From a checkpoint of a small mixture-of-experts model trained on Wikipedia: width 192, 8 picks a token.
Below are experts of layer 13 (counted from 0) of a mixture-of-experts language model. Rows are named router (the router's row for the expert), gate (a neuron's input weights, with its number), up (a neuron's input weights, with its number) and show model dimensions 64-127. Each number is 128 + 32 x the weight over its row's rms, rounded and kept within 0 to 255.
After each expert's rows: "mostly gets" lists some tokens that are sent to it at least half of the time. This comes from a sample of Wikipedia text that the model never trained on.

# expert 59
router [155 173 119 155 110 107 149 196 207 134 149 107 155 121 123  89 126 117 136 158  94 207  86 166  95 122 162 106 163 128 131  73 122 116 139 137 135 133  73 165 133 126 181 110  77 138 105 147 139  64 167 151 176  78 146 126 116 153  62 119 160 142 129 149]
gate0 [150 187 171 174 157 140 143 129 182 157  94 135 158 145 184  66 134  48 130 146 152 132 111  74 140 185 140 112 161 126 135 118 143  99 115 105  81 199 110 118 115 113 165 154 158 176  72 181 170 121 148  70 106 119 161 115  82 160 162 103 134  86 137 212]
up0 [ 87 107  81 184 112 104  83 122 135 146 108 110  92  94  60 130 136 123  75 119 140 118 181 182 125  80 142  50 130 104 147 121 148 104 179 164  89  24 189 133 147 133 125 119 112 127 144  90 163 141 126 157 112 108 111 122 197  67  83 157  81 152 140 102]
gate1 [126 131 133  96 123 112 146 175 124  79 116  91 103 110 123 127 167  76 160 118 126 109 120 124 187 143 182  81 140  78 116  79 127 183 162 125  52 141 121 150  74  85 152 103 134 143  45  85 118 107 171 188 212 132  95 150 132 120  85 131  93 129 167 146]
up1 [131 155 105 124 104  88 153 170 116 148 171 114 107 119 141 100  87  66 142 101 128 111  95 124 187 158 149 139 134 121 103  93 149 163 142  92 125  90 121 197  92  95 122 122 120  97  52 124 127 143 158 157 155 107 106 103 161  94  94 107  93 125 112 149]
mostly gets: "000 ", "00 ", "Total ", "″", "million ", "sq "

# expert 61
router [173 173 121 175 178 138 136 151 113 132 106  84  89 140 183 102  88 152 128 193 102 165 128 154 132 148 158  92 131 101 113 130 158  96 123 118 109 157 148 165 110 189 124  80 132 150 102 147 156 145 158 134 106 105 164 166 117 154  93 126  73 160 177 100]
gate0 [127 103 105  89 101 104 124 138 215 104 150 118 110 125 126  95 123 160 181 128  88 101 110 114 111 209 124 142  57 150  98 160 136 140 122 110  90 137 140 115  59 157 184 148 140 164 138 102 144 165 144  83 147 100 145  90  78 105 146 145 140 101  96 126]
up0 [111 146  96 123 124 178 144 153 141 162 129 146 159  91 111 118 157 189 132 118 175 136  82 174 120 103 177 174 123 128 132  62 136 106 166 127 128 164 142  93 134 137  86 114 111  93 158 133 130 104  87  75 162 172  90  81 104 118 158 146 130 129 157 117]
gate1 [ 77  92 113 114 133  87 132 103 144 129 193 125 123 134 100 155 119  78 162 134 160 137 139 135 135  69 135  94 146 120  49 142 152 146  64 171  84 139 146 133 108 134 153 127 105 151 189 132  57 139 162 103 168 184 143 133 125 131 117 190 181 130 148 172]
up1 [126 142 172 147 164  68 103 136  73 122 142 103 128 111 167  87 142 104 189 193  78 117 172 170 141  85 143 128  88 154  94 137 177 112 142 174 119 129 192 101 189 145  94 135 153 140 126 109 121 133 117 124  88 131 143 194 146 137 105  74 127  94 109 159]
mostly gets: "H", "C", "K", "D", "J", "L"

# expert 57
router [183 159 100 146 153 123 193 166 134 133 130 172 126 166 136  77  70 143 147 162  69 229 120 120 148 128 176 105 134 130 136  73 128 160 101  89 114 141 174 169 159 148  95 140 137 180 104 160 121 162 125  85 108 117 158 149  95 125 139 124 147 153 132 135]
gate0 [179 139 147 224  91 137  98 137 111  87 125 114 123  92 121  95 108 115 177 161  84 125 117 113 115 139 137  88 181 118  86 158 127 177  73 116 119 121 161 165 154  99 135 154  66 100 128 109 137 168 104  65 140 178 115 180 117  91 133  76 193  82 135 178]
up0 [104 142  90 135 104  93 142 121 156 153 101 208 111 177 213 130 152 116  83 166 118 124  91 132 122 104  88 120  97 171 160  80 182 132 171 105 148 144 128  97 114 125 125 139 152 134 124 177 120 146 123 171 118 133  71  91  75 162 143 172  76 135 189 135]
gate1 [112  86 123 194  95  95 101 130 140  93 156 146 179 114  96 146 138 171 168 143 161  86 137 106 113 122  64 156 138 163 124 128 133 166 131 101  87 123 102  74 148 159 155 117 110 167 100 132  85 145 157 180 152 130  94 174 121 189  94 121  92 140 122  83]
up1 [121  89 141 206 105  65 102  83  83 155 135 124 132 144 122 119 108 184 168 103 116 127 122 108  79  82  48  97 172 139 155 148 176 141 148  89 132  98 139 115 120 103 147  96  63 118 152  38 135 167  86 144 113 153 124 191 175 132  89 106 125 126 118  68]
mostly gets: "Gu", "No", "com", "Bo", "ou", "Qu"

# expert 62
router [104 109 155  94 156  72 142 170 124  77 120 101 155 113 112 138 159 152 139 134  74 137  79 188 166 143 141 122 123 108 135 103 127 170 135  90 134 140  93 127  98 148 139 119 126 179 122 160  92 159 171 165 108 151 115 142 151 176  78 172 106 103 109 114]
gate0 [ 95 101 107 159  96 113 134 154 123 136 101  74 159 164 129 158 163  92 100 147 103 134  89 190  82 103 110 129  67 103 163  67 120 167 142  92 139  78  95 165  68  79 145  84 119 139 167 151 168 137  93 154 138 135 125 189 182 122 170 140 182 123 110 136]
up0 [163 119 144 161 173 126 135  55 159 172 184 157 164 153 182  70 135 165 102 112 114  99 119 115 125 127 160 107 107 187 138  55 118 154  83 124 148  85 156 142 160 136 182 101 152  72 103 224 120  38 123 144 110  96 150 119  64 128 142  80 162 102 178 140]
gate1 [103  92 167 151 125  99 136 126 101 180 128 106 161 160 149 172 128 105 131 112 126 102 178 174 176  98  91  98 149  91 175 124 102 137 113 109  56  97 120  80  69 127 165  48 168 118 103 141  94 153 129 134 121  73 167  60 155 101 151 167 142 116 182 131]
up1 [155  94 155 126  65  89 162 134 150  92 131 127  84 135 118 140 130 141 125 130 102 160 104 101 126 167 111 114 145 130 145 119 176 193  98 124  42 136 150  99 170 102 141 128 120 106 115  67 141 118 118 144 123  85 106 137 114 142 146 143 139 168 126 149]
mostly gets: "located ", "city ", "north ", "south ", "near ", "sq "

# expert 34
router [193 131 143 135 121 156 143 185 145 101 138 130 136 168 107  87  69 136 117 190 109 149 135 162 108  99 119 115 119  84 170 148 123 121  72 121  73 109 117 139 179 141  88 110 150 166 160 150  97 173 132 160 168  93 111 147 147 139  95 112 128 186 153 114]
gate0 [124 133 147  67 193 121 150 166 137 139 114 156 125 101 178 102 149 109 138 119 124  96 114 116 114 139 139 110 135  88 102 124 127 101 150  61 101 165 137 139 106 129 196 129 135 158 115  41 186 152 147 123 143 100 165 136 176 147 107 112 138 149 108 161]
up0 [126 123 120 121 138 112  36 104 204 157 178 135 199  88 174 103 152 131  72 137 130 122 116 128 136  93 139 117 106 146 136 181 124  62 115  98 161 100 181  95 182 129 158 153 197  94 176 109 152 153 127 133  90 125  65 114  99 130 124 146 125 167 121 115]
gate1 [134 163 119 128 173 111 155 156 129  88 130 155 120 153 141 109  85  91 107  86 111 125 137 102 118 122 133 125 137 105 118 161 135 151 113 169 115 181  96 147 127 110  65 131  88 120 131 128  96 157 161  92 151 132 139 120 124 132 178 136 129 183  86 127]
up1 [141 152 143 193 125 135 152 161  71 113 144 105 149 142  86 147  86 158 151 136 112 174 144 156 141 115 160  71 163  86 102 164 109  94  79 171 193  97 120 148 161 129 128 169 174 165 117  93 102  85 119 130 105 156  71 163 121 123  70 101 106 137 149 128]
mostly gets: "Sir ", "AUS ", "ENG ", "ITA ", "players ", "', "

# expert 8
router [110 139 117 130 177 173 133 136 141 123 159 141 187 130 100 102 140 140 158 156 104 125 157 148 150 108 186  97  99 140 145 103 141 138 109 133 108 137 153 163 109 183 123 153 135 136  45 190 105  74 108 137 122 126 103 174 128 163  88 167 128 173 159 148]
gate0 [112 165 104  53 130 140 178 120 141 160  98 149 142 158 119 106  97 144 113 155 139 117 154 116 104 165 145 142  91 133 129  77 118  91 173  61 176  89 158 183 172 111 153 155 129 144 125 142 137  87  75  87 120 126  70 145 143 151 111  89 114 171 106 161]
up0 [ 97 126 134 169 130 143 109 135 101 172 156 174 125 106 127 143 120 158  86 109 159 160 117 131 143 104 113 136 111 160 118  97  60 130  79 112 110 150 137  91 147 155 130 177 149 114  78 159 203  94 153  85 122 107 141 121 164  53 158 149 154 135 126 158]
gate1 [118 130 149 118  65  83 176  99 133 183 162 125 128 102  68 115 181 137 133 117 202 103 124 113  94  75 173 101  65 115 116 155 150 122 146 180 153 150  96 138  79 116 148  99  89 108 137 143  99  78 126 115 148 126 119 152 172 164 199 166 146 132 113 173]
up1 [131 129 129 151 152 101 142 130 123 121 109 154 122  58 154  93 134 134 174 100 129 129 118 202  88 145 120 131 151 129  73 120 156  91 108  96  93 165 146 115 211 184  81 106 140 159 150 154 108 121 162 182 134 183 167 118 146  91 231 120 104 119 108 102]
mostly gets: "social ", "using ", "caused ", "ically ", "ability ", "higher "

# expert 35
router [165 155  96 187 132 116 181 194 140  76 162 103 137 115 145 120 110 171 181 155 113 162 103 189 162 123 154  80 141 113 142 121  65 118  90 112 105  99 119 133 105 148 110 183 115 129 132 124 118 146 152 138 154 106 130  97  98 124  62 122 121 138 156 109]
gate0 [125 102 119 165 115 144 140 175 110 163 172 106 199 109 170 145 119  89 140 148 115 126 172 131 108 143  73 125  62 108 150 140 110 109  93 129 119 122  81 106  85  93 179 127 187 103 105 110 204 125  92 146  80 131 137 126 104  78 135 100 102 106  99 110]
up0 [121  99 133 159 118 122 104 149 177 187 141 143 158 129 109 146  90 192 130 105 139 150  36 148 125 106 142 135 104 148 125  97 147 141  90 190 143 129 168  79 113 182  76 152 100 124 147 157  73 118 100 165  38  89 105  61 107  97 117  42  75 163 180 131]
gate1 [ 98 114 130 140 145  98 137 147 115 101 104 115 138 146 154  84 144 135 104 164  35 115 103 176 157 150 166 157  86  86 129  63 123 153 101 129 111 134 100 179 139  61 117 105  82 152 153 102 110 140 124 163 128 124 114 136  60 134 138 152 188  85 134  73]
up1 [153 101 126 142 189 151 104 142 145 151 171 162  96 147  95 154  79 141  88 140 149  85 147 162 120 112 110 121 166 116 125 162 111  65  80 141 143 174 142  93 121 186  59 113 150  94 124 120 122 152 106 114 116 100 113  91 162 145 223  89  59 197 111 140]
mostly gets: "also", "century", "Votes ", "life", "Date ", "|---|---|---|"

# expert 5
router [ 99 149 117 124 116 176 140 177 139 125 106 161 122 142 138 110 106 131 162 140 122 223 116 156 115 105 179 107 155 123 127  83  71 134 154 121 117 182  89 141 118 161 148 123 186 221  87 161 141 185  85 149 157 119 136 134 137 148 102 114 144 172 173 111]
gate0 [126  73 133 108 130 125 141 111 114 137 137 133  97 127 105 152 154 186 143 113 146 143 123 131 120 179 166 111 162 127 124  95 134 208 133  97 131 142 111 129  78 103 133  81 155  88 140  77 143 104 140 125 159 127 126 134 174 134 156 105 191  40 147 170]
up0 [137 135 157 155 107 113 151 115 240  95  93  85 183 165 127  87 170 158 123 118  82 152  71 139 128 135 167 119 175 108 116  94 120 104 131 125 140  58 154  74 111 180  85 145 176  49 150 143 165 140 156 123 152 123  85 143 168 148 169 140 107 117 170 109]
gate1 [110 100 110  63  74 143 212  59 123 134 168 168 117 145 141 140  90 199 128 111 149 168 171 109  96 104 174 107 132 124 150 108 120 106 145 150 106 154  54 130 141 140 154 134 131 111 123 117  84  97 128 179  80 159  88 111  64 107 108 131 142  62 194 118]
up1 [183  95 190 152 211 131  68 128 151 105 104 166 101 125 143 154 113 158 174 135  80 168 173 153 123 130 130 105 173 119 123 152 135 112 103 101 122 131 158 133 196 114  89 135 161 117 129 183 144 167 121 121 106 145 153 110  97 107 133 117 114  93 164  52]
mostly gets: ").", "ers", "ation", "ence", "\".", "ings"

# expert 7
router [152 130 146 121 183 130 163 210 154  91 129 127 119 142 144  96  89 119 129 152 100 143 165  74 179 115  94 117 115  51 144 131 105 115 115  56  95 148 103 171 132 136  78 140 143 175 104 155  87 128 141 126 100  65 134 146 110 201  91  93 146 183 178 156]
gate0 [ 81  78 179 155 132  84  94 161 166 122 132 114 127 144 119  94 129 115 135 112 112 117 118  62 133 179 105  86  97 129 128 120  94 111 147 174 157 147  55 107  77 133 136 191 173 116 105 128 130 115 147  61 183 146 179 139 115 146 112  98 111 122  58 152]
up0 [131  99  87 118  77 123  88 134 161 132  83 134 110 155 154  83 139 122 139 120 137 100 154 103 172 135  93  93  74 120 148 147 164 120 144 157 162  74 218  95 128 165  81 118 205  96 141 127 137 113  66  79 112 131  97 133 133 126 126 136  78 167 105 189]
gate1 [100 104 128 110 134 122  80 117 174  80 125 159 134 116 112 157 140 128 108  96 173 131 131 119 161 202 126 102 164 111 170  82  92  68 155  96  81 158 165 144 145 144 160  38 132 123 139  95 125  95 110 136 108 119 107 138 195 108 150 100 111 144 141 135]
up1 [150 145 170 126 122 147 126 128  84 172 150 103 161 171 134 108 137 129  99 147 126 103  92 100 143  99 122  87 191 160 148  72 167 159  73 118 154 153 196  90 105 109 146 138 104 125 125 119  99 155 137 159 103  85 115 118 159 105 162 150  91 161 102  77]
mostly gets: "against ", "ENG ", "stated ", "said ", "help ", "told "

# expert 38
router [158 132 160 137 174 114 101 208 153 137 140 113 149 149 134  90 106 122 139 115  88 255 114 115 108 105 124 137 135 116 184  87 106 171 118  61 143 149 116 132 143 149 119 131 108 118 185 161 117 152 132 150 121  97 161 149 110 156  88 102 118 169 122  95]
gate0 [ 88  73 105 129 124 119 143 161  76 112  96 104 155 125 134 155  88  97 112 118 118  67 114  82 118 145  88  89 149 144 116 151 141  76 116 126 109 126  82 123 125  73 130 149 145 162 122 182 166 138  98  85 140 164  77 141 113 106 106 108 111 123  79 157]
up0 [119 124 127 191 153  88 125 137 161 182 157 131 213  46 131 110 115 107  63 104 155 122 176 109 136  95 116 112 173 116 143 109 186 152 154 108  93  89 161 130 157 123 137 124 141 124 126 162 160 102 101 123 174 123  51  70  82 129 142 110 102 200 131 124]
gate1 [ 63  93 114 176 176  71 144 104 146 116  79 142 122 107 151  81 132 122 190 115  85 130 136 130 137 115 108 109  96 150  90 148 137 166 119  75 162 123  93 162  83 104  78 154 106 110 147 164  86 121 134  93 109 116 134 143 126 136 164 146 116 176 124  77]
up1 [113 164 168 122 112  98 119 113 105 143 139 142  99 113 166 144 154 184 107  94 148 161 124  96  98 156 131  81 116 153  88 137 182 140 105 173 132 161 119 193 146  84  91  84 120  92  68 126  58 186 114 164  85 140 136 159 144 117 170 158 157 180  93 114]
mostly gets: "under", "15", "14", "over", "two", "es"

# expert 14
router [108 171 121 162 130 118 127 164 163 155 111 130 143 132 135 130 107 125 198 173  77 167 106 137 110 116 163  76 114  96 141  83  98  75  70 109 127 187 129 133 117 153 132 135 135 133 102 179 131 132 119 140  96 127 198 193 123 165 153 169 150 117 171  86]
gate0 [115 165 144 144 115 211 112 130 225 145 112 129 159  93 177 142  80 134 132 104 108 129 144  54  85 161 103 139  98 144 140 134 145 119  96 146 102 127 129 147 155  99 147 118 151 160  82 170  78 168 113 125 120 185 143  82 128 144 101  43  94 200 107 119]
up0 [ 98 115 104 169 110 113 134 107 132 190 171 152 109  71 135 160 141 173 110 123 123 146  82  78 107 132 200 136  66 125 157 123  90 132 151 180 101 102 185 102 176 190 149  82 167  87 118 156 118 117 120 136 175  67 111 107  75  72 118 151  34 133 129 135]
gate1 [ 86  77 151 135 187 175 111 113 158 151 143 126  81 202 132 166 104 132 146  96  98 109 133 164 150 129 145  65 130 131 119 133 106 156 171 137  50 135 115 119 158 108 165  88 133 176 137  82  98 153 174 180 121 119 133 114 141 207 139 125 105 144 172 108]
up1 [174 130 135 165 200 174 155 146  79  84 182 168 105 187 177 184 166 122  87 114 119 148 165  69 139 191 135 135 144 117  90 153 165 162 114 120  97 160 133 137 143 141 121 125 174  92 131  77 152  86 128  80  58 162 122  95  97 111 123 124  86  96 121 171]
mostly gets: "B", "N", "Pan", "Men", "state", "K"

# expert 49
router [152 171 143 115 131 153 173 153 108 103 120  95 131 107 173  73  72 137 157 151 132 150 106 145 159 135 134 104 173  94 155 116 127 134  76 157 117 147 108 164 104 136  68 120 129 124 127 158 112 132 135 139 134 101 115 215 146 147  78 109 145 143 126 208]
gate0 [132 190 148  90 142  96 169  88  73 167  82 135 119  93 119 107  95 149 125 149 150  87 112  99 168 140 124 145 149 161 101 103 162 169 106 148 127 128 106 114 115 107 139 106 117 140 134 135 108 121 137  93 130 158 207 125 158 127  82 141 205 158 135 136]
up0 [ 88 195 103 123 115 155 117 131 158 125 140 190 176 106 178  72 131  56 105  96 167 134 116 105 164  87 120 145 180 137  97 106  90 112 172 131 152 109 142 145  80  89 122 122 110  75 163  84 150 132  80 121 129 170  64 163 126  97 105 179  78  89 133 133]
gate1 [154 118 147 129 137 145  80 109 100 107 109 173 126 194 150 108 132 106 103 140 140  82 145 156 113 124 112 126 122 155 133  91 113 145 101 147 141 161 177 179  94  84  90  30  80 112 101  74  98 119  78 101 150 131 159  92 144 119 109 113 186 161 140 159]
up1 [167 127 119 117 134  83 166 150 137 126 171 139  85 163 136 151  82 103 127 163 124 166 123  95  78 151 159  94 206 164 197 155 100  66  94 152 168 130 103 173 123 119 110 126 105 139 102 103 117 176 172 156 105  58 117 139 110 107  91 137 105 130 118 111]
mostly gets: "\"", "—; ", "); ", "£", "-; ", "“"

# expert 22
router [182 154 117 112 163 125 175 157 140  93 127 129 177  92 144  44 134 153 128 176 103 201 112 142 150 107 138  94 176 110 158 128 145 109 122  93  99 155  96 149  79 179 102  99 185 165  78 157 155 143 156 161 129  91 129 155 192 118 127  94 165 164 156 144]
gate0 [164 156  75 135 112  85 177 116 152 181 122  78 137 151 179 117 113  68 119  87 113 130  81  70 140 142 116  75 121  88 136 143 118 108 160 115 173 156  77 142 119 129 101 131 110 120 131 177 118 139 118 130  68 109 148 167 133 152 173  99 155 176 123 124]
up0 [110 154  97 173  93 158 110 108 108 173 121 143 134 150 126 107 126 101 143 131 161 154  38  92 157  68  98  94 163 111 165 119 137 146 117 163 107 117 120  61 137 222 150 142  75  81 155 130  81 122 167  88 149 154 126  94 119 117 174 122  89 194 137  77]
gate1 [137 107 133  85 112 116 146 134 167 124  46  78 120 136  90 164 153 140 147  81 125 122 142 161 150 164 150 131 121 177 100 198 151 164  98 136 121 147 133 112 115 148 103 112 161 184 113 209  84 101 156 129 125 111 174  70  75 198 143 169 147 143 191 122]
up1 [160 118 115 157 142 106 118 146 106 199 121 144 164 138 112 133  87 148  97 119 125 170 161 145 142  43 127  93 162 148 133 103 138  27 117 172 141 142 114 118 146 166 130 153  85  89 114  74 166 166 117 117  87 127 148 134 139 101  93 124 116  91 113 106]
mostly gets: "il", "In", "Votes ", "Pl", "bl", " "

# expert 17
router [168 184 106 130 111 207 174 153 108 168 105 109 127 138 128 142 148 104 167 210  72 206 122 139 160 111 194 124 115 118 163 126 118  83  59 102 169 174 133 147 109 154 118 106 116 149 104 173 151 106 127  91  89 139 123 143  96 166 144 174 116 108 117 127]
gate0 [110 129 175 117  98 153 184 159 177 124 181  98  60 129 135 128 173 106 138 143 108 103 103 160 102 127  90 135 110 157 159 127 141 118 119 131 168 129  61 175 131 122 185  86 111 150 145 181 114 144 157 104 129 124  91  82  95 155 118 162 119 105 171 169]
up0 [171 116 125 162 109 107 108 186 190 185 153 194 123 104 121  38 143 169 157 116 138 130  91 119  81 147  83 144 120  78 126 100 137 167  80  68 127 145 157 110 127 155 151 210 105 122 153 145 107 128 162 139 131 167  74 111 110 108 168 145 112 144 184 151]
gate1 [143 103 143 118 141 116 133 114 162 103 152 103  92 155 108 182 169 132  93  82 150 137  95  80 110 207 107 169 136 179 135 119 172  86  88 152 112 119 118  98 104 112 186  84 127 185 155 143 115 130 161 115 102 116 152 106 116 112 144 130 132  89 127 147]
up1 [115 140 185 146 110  68 188 122 103 107 180 155  69 136 160 102 110 156 156  99 157  76 151 162 136 116 182  98 150 128 113  89  95 188 184  64  94 122 133 125 182 128  68 123 141 116 135 108 112 172 118 114  89 165 127 219 164 108 122 186 109 129 117  83]
mostly gets: "St", "O", "Al", "Am", "Ar", "Sh"

# expert 39
router [129  95  94 143 183 106 142 184 147 103 105 152 117  75 166 121  86 175 160 182 131 167 106 134 101  74 141 102  99  70 174 138  88  95 112 117 108 174 105 139 115 131 138 122 110 177 127 183 133 109 119 171 123  87 158 171 134 144 117 124 131 170 123 163]
gate0 [158 162 159  82 150 144 129 171 150 136 164 133 166 162 180  72 108 137 126 141 103 111 124  87 155  96  71 154 114 124 134 122 154 141 139 124 156  98 153 151 196 126 171  95 196 111 127 170 121 131 134 114 174 139 110 195  46 125 171  72  44  99 146 201]
up0 [112  90  78 123 115  55  94 132 139 120 112 100 130  94  95 212 161 107 103 119 124 135 107 122 113 122 177  97 129 216 168 110 119 156 104 137 171 130 143 148 135  88 115 142 128 121 144 141 149 172  87  84 109 152 109  53 111 139 116 147 159 146 169  81]
gate1 [ 98 125 151 132 146 108 138 161 131 124 102 129 113 190 126  58  82 121  95 174 138 105 101 137  94  76  77 164  70 121 111 145 150 122 177 132  88 126 167 154 118 183 124  65 148  84 148 132  97 114 139  60 123 154 126  98 146 123 118 131 137 126 153 121]
up1 [108 196 140 122 143  77  54  90 107 184 173 134 143  70 115 157 152 108 115 135 104 145 178 138 114 129 128 136 174 149  95 109 162 112 118 138  96 101 148 164 134 116  85 122 101 141 123 134 179 138  94 186 107 186  92 126 107  80 114 186  82 118 106  95]
mostly gets: "== ", "=== ", "\". ", "Film ", "191", "199"

# expert 27
router [171 151 154 118 133 135 146 137 140  87 143 107  95 163 130  93 105 139 131 190 127 166 130 191 105 144 158 132 166  87 194 148 102 149  91  90 105 151 110 165 106 181 148 191 161 162 101 165 138 132 145 158 167 100 124 161 133 146  55 157 174 162 172 149]
gate0 [162  96 188 109 104 107 112  97 122 137  83 130 144 131 114 148 130 139 142 167 126 117 154 154 203 136  86 113 121 162 177 119 203 128 153 111 163  80  94 164 132  69 155  77 122  91 117 173 125 172 128  82 118 127 102 112 158 122 170 127 199 111 147  70]
up0 [153 156 150  50 110 148 155  80 145 109 100 106 110 151 114 109 153 183 146 158 151 150 138 112 151 118 112 110  86 105 190 160 140 142 141 139 162 116 162 128 137 106 100 104 122  78  90 202 154 147 120 104 104 120 120 168  71  79 147  90 162 154 166 163]
gate1 [120 126  68 145 146  93 142  80 184 128 100 135 149 146 125  99 162 116  87 101  79 116  91 102 159 102 182 129 110 129 111 109 136 135 104 122 109 141  85 175  55 158 165 148 144  91 135 161 117 144 104 107 149 186 136 150 106  83  59 129 118 143 140 138]
up1 [124 112 129 144 152 164 125  99 106 125 144  95 126 183 106 147 123 102 152 109 174 102 150 120 107 150 157 123 123 209 167 187 159 130 137 140  92 149  37  78  86  90 157 153 123 106 161  95 166 163 136 155 114 103 181 167 156 101 161  71  71 117 166 148]
mostly gets: "professional ", "scored ", "—; ", "NHL ", "match ", "-; "

# expert 43
router [126 154 127 146 160 166 212 180 137 109  70 126 170 134 145 112  86 126 147 112 128 144 124 132 156 120 190  59 142 118 162 130 102  97  84  89 146 161 104 155 102 153 107 132 160 200 125 178 138 141 100 197 111 132 104 181 153 158  81  97 178 133 154 155]
gate0 [115 212  70 171 105 121 152 141 101 172 101 112 149 149 101 102 162 102 174  98 134 111  91 164  70 123 183 148  61 146  60 132 110  91  99 134 163 138 153 119 144 103 215  64 135 144 170 101 107 137 132 105  95 208 126 118 110  62 112 127 142 145 137 155]
up0 [172 115 120 144 129 137 144 123 151  95 112 180 135  89 165  98 139 134 101 124 151 122 174  99 151 153 116 162 113 145 141 136 134 130 130 137  72 126 115 104 129 156 169 163 139  66 171 189 183 153 155 146 188 118 132  82 110  73 137 150  77 170 159  75]
gate1 [ 98 173 122 137 107 184 122 140 112  85 130 131 120 126  80 117 121 178 131 106 123 119 129 146 177 140  83  96  96 137 149 153  90 161 141 169  99 132 134 178  85 143  90  99 159  96 170 196 201  58 117 129 142  54 143 112  98 129 190 143  71 161  66 141]
up1 [130 168 163 126 113 179 119 130 136 154 149 126 156 176 157 102  89 159 117 124  72 141 169 154 161 138  80 129 156  95 157 107  77  64 130 177  89 126 139  98 107 130 104 122 218 100 205 200 141 129 100  92  89 105 144 152 161  80 182 149  74 107  91 164]
mostly gets: "). ", "\". ", ".\" ", "\".", "\", ", ".\""

# expert 0
router [107 130 115 106 152  78 148 148 142 100 104 174 115 120 131 114 104 159 141 144  93 157  67 150 159 143 143 112 110  93 107 108 164 160 143  82  99 165 116 172  79 160 114  89 149 210 107 161  95 114 142 162 134 130 130 177 151 165  46 122 118 183 133 131]
gate0 [125 109 121 113 131 153 148 182 168  86 114 114 126 144 138  97  98  53 160 125  95 127 102  73 135 189 108  93 132 137 150 122 161  90 137 105  94 105 141 186 109 113 158 175 142 170  62 174  83 168 147 126 130  89 158 127 168 132 108 113 109 183 133 102]
up0 [124 125 136 140 104 102 104 139 176 138 138 158 144  83 181 104 162  64 155 128 111 159 127  48 154 134 112  75 131 138  56 101 105 142 164 182 163 151 167 123 129 111 151 101 149  63  78  93 118  92 111 158 170 195 101 133 165  80  92 126  65 148  88 111]
gate1 [ 72  88 131 146 164 121 133 151  97 119 131 151  92 175 159 184 160 152  68 110 174  86 133 111 183 147 125 153  99 160 123 142  57 157 154 141  94 130 111 130 115 142 132 104 106 177 131 130 125  95 103 152 129 129 150  94  76 118 131 148 119 145 120 203]
up1 [165 117 166 104 137 136 103 190  66 186 171 143  60  92 152  85 104  64 120 124 115 112 143  96 147 153 154  92 185 104 131 124 133 139 118 138 108 175 116 130  76 140 152 163 170 129 111 110 161 126 181 119 126 167 116 141 121 129 150 132  94 168 163  54]
mostly gets: "built ", "located ", "established ", "founded ", "formed ", "its "

# expert 13
router [115 203 125 113 125 149 120 144 179  90 133  84 123 127 150 130 136 120 134 145  72 162  89 123 145 114 199 138 106  92 188 144 135 128 145 128  95 121 140 210  91 156 127 161  99 158  79 181 106  78  71 126 124  86 114 164 152 175  83 159 144 145 153 193]
gate0 [129 133  93 144 106 160 126 150 160 174 179 133 172  87 119 126 138 156 110 113 202 100 112 161  62 127  69 140  98 135 133 118 118  49 146 132 151 125 129 145  95  72 153 143 137  80  97 142  80  88 150 121 117 104 111 174 111  67 142 111 109 116 115 160]
up0 [172  64 143 106 140  41 134 160 138 111 152 148 111 138 177 134 133 130 152 214 111 156 106  32 154 149 200 153 181  78 143 129  86 158 125  91 175  45 161 171 124 170 126 141 176  94 170 106  99 109  73 104 113 130 129  94 133 110 110 102  95 132 119 117]
gate1 [103  71 136 118 112 135 176 119 140 105 154 151 112 163 120 105 127  50 170 127 150 102 158 124 190 135 155 120 125 141 104 146 165 100 155 130 112 105 118 131 103  97 163  76 104 228 112 152 113 155 101 137  79 146 153 149 141 153 108 119  55 113 140 115]
up1 [109 150  69 141  50 132 123 153 155  75  64 163 154 153 195 129 149 119 166 113 161 108 101 116 169 131 156 128 129 143 100 148 183 131 174 193  77 160 137 111 117  50 145 114 124 137 143 125 146 151 104 107 106 165 146 122 177 115  71 133 103 137 112  71]
mostly gets: "his ", "their ", "National ", "many ", "these ", "several "

# expert 9
router [113 140 133 135 149 163 134 166 138 120 146 143 141 156 145 139 129 109 134 140  54 169 131 123 183 116 171 121 100 134 131  85 121  99  92 107 149 139 116 135 164 151  91 152  96 131 127 142 124  99 169 100 150  97  72 177 167 159 114 124 128 120 151 115]
gate0 [ 66 107 168 143  88 136  98 101 101 119 111 162 107 108  82 130 108 151 117 141 135 104 157 110 145 131  58 103 113 161 100 143 143 136 159  74 160  88 133 148 121 135 133 126 146 126 106 128  78 209 160 118 111 143 162 191 149 157 131 108  67  97 137 145]
up0 [124 120  65 149 158 102 143 132 153 166 118 117 135 220 148 112 109 184 134 116 153 105  92 138 165 123 102 105 109 131 138 208  98 178 144 143 106  92 161 164 136  99 119 163  99  70 152  77 107 146 100 124 111  71 117 109 102 114 144  67 105 164 120 155]
gate1 [107 157 116 136 101 144 107 137 174 120  90 135 111 151 130  67 149 109  98 147  61 102 117 109  76 141 145 132 161 103 158 145 109 143 131 135 137 127 140 149  59 119 109 160 108 179 172 119 124 107  88 177 140 166 107 203 152 123  85 133  78 151 120 173]
up1 [115 138 140 170 115 175  94  80 160 100 122 144 155 215 130  62 146  85 146 214  97 130 152  59  80 113 122 139 183 151 154 179 178  52  85 125 124 129 134 121 100  94  90 146 122 207 185 113 158 109  92 196 109 150 170 190 148 113 116 114 116  95 123 167]
mostly gets: "Genus", "\n  ", "Phylum", "DF ", "\n    ", "species "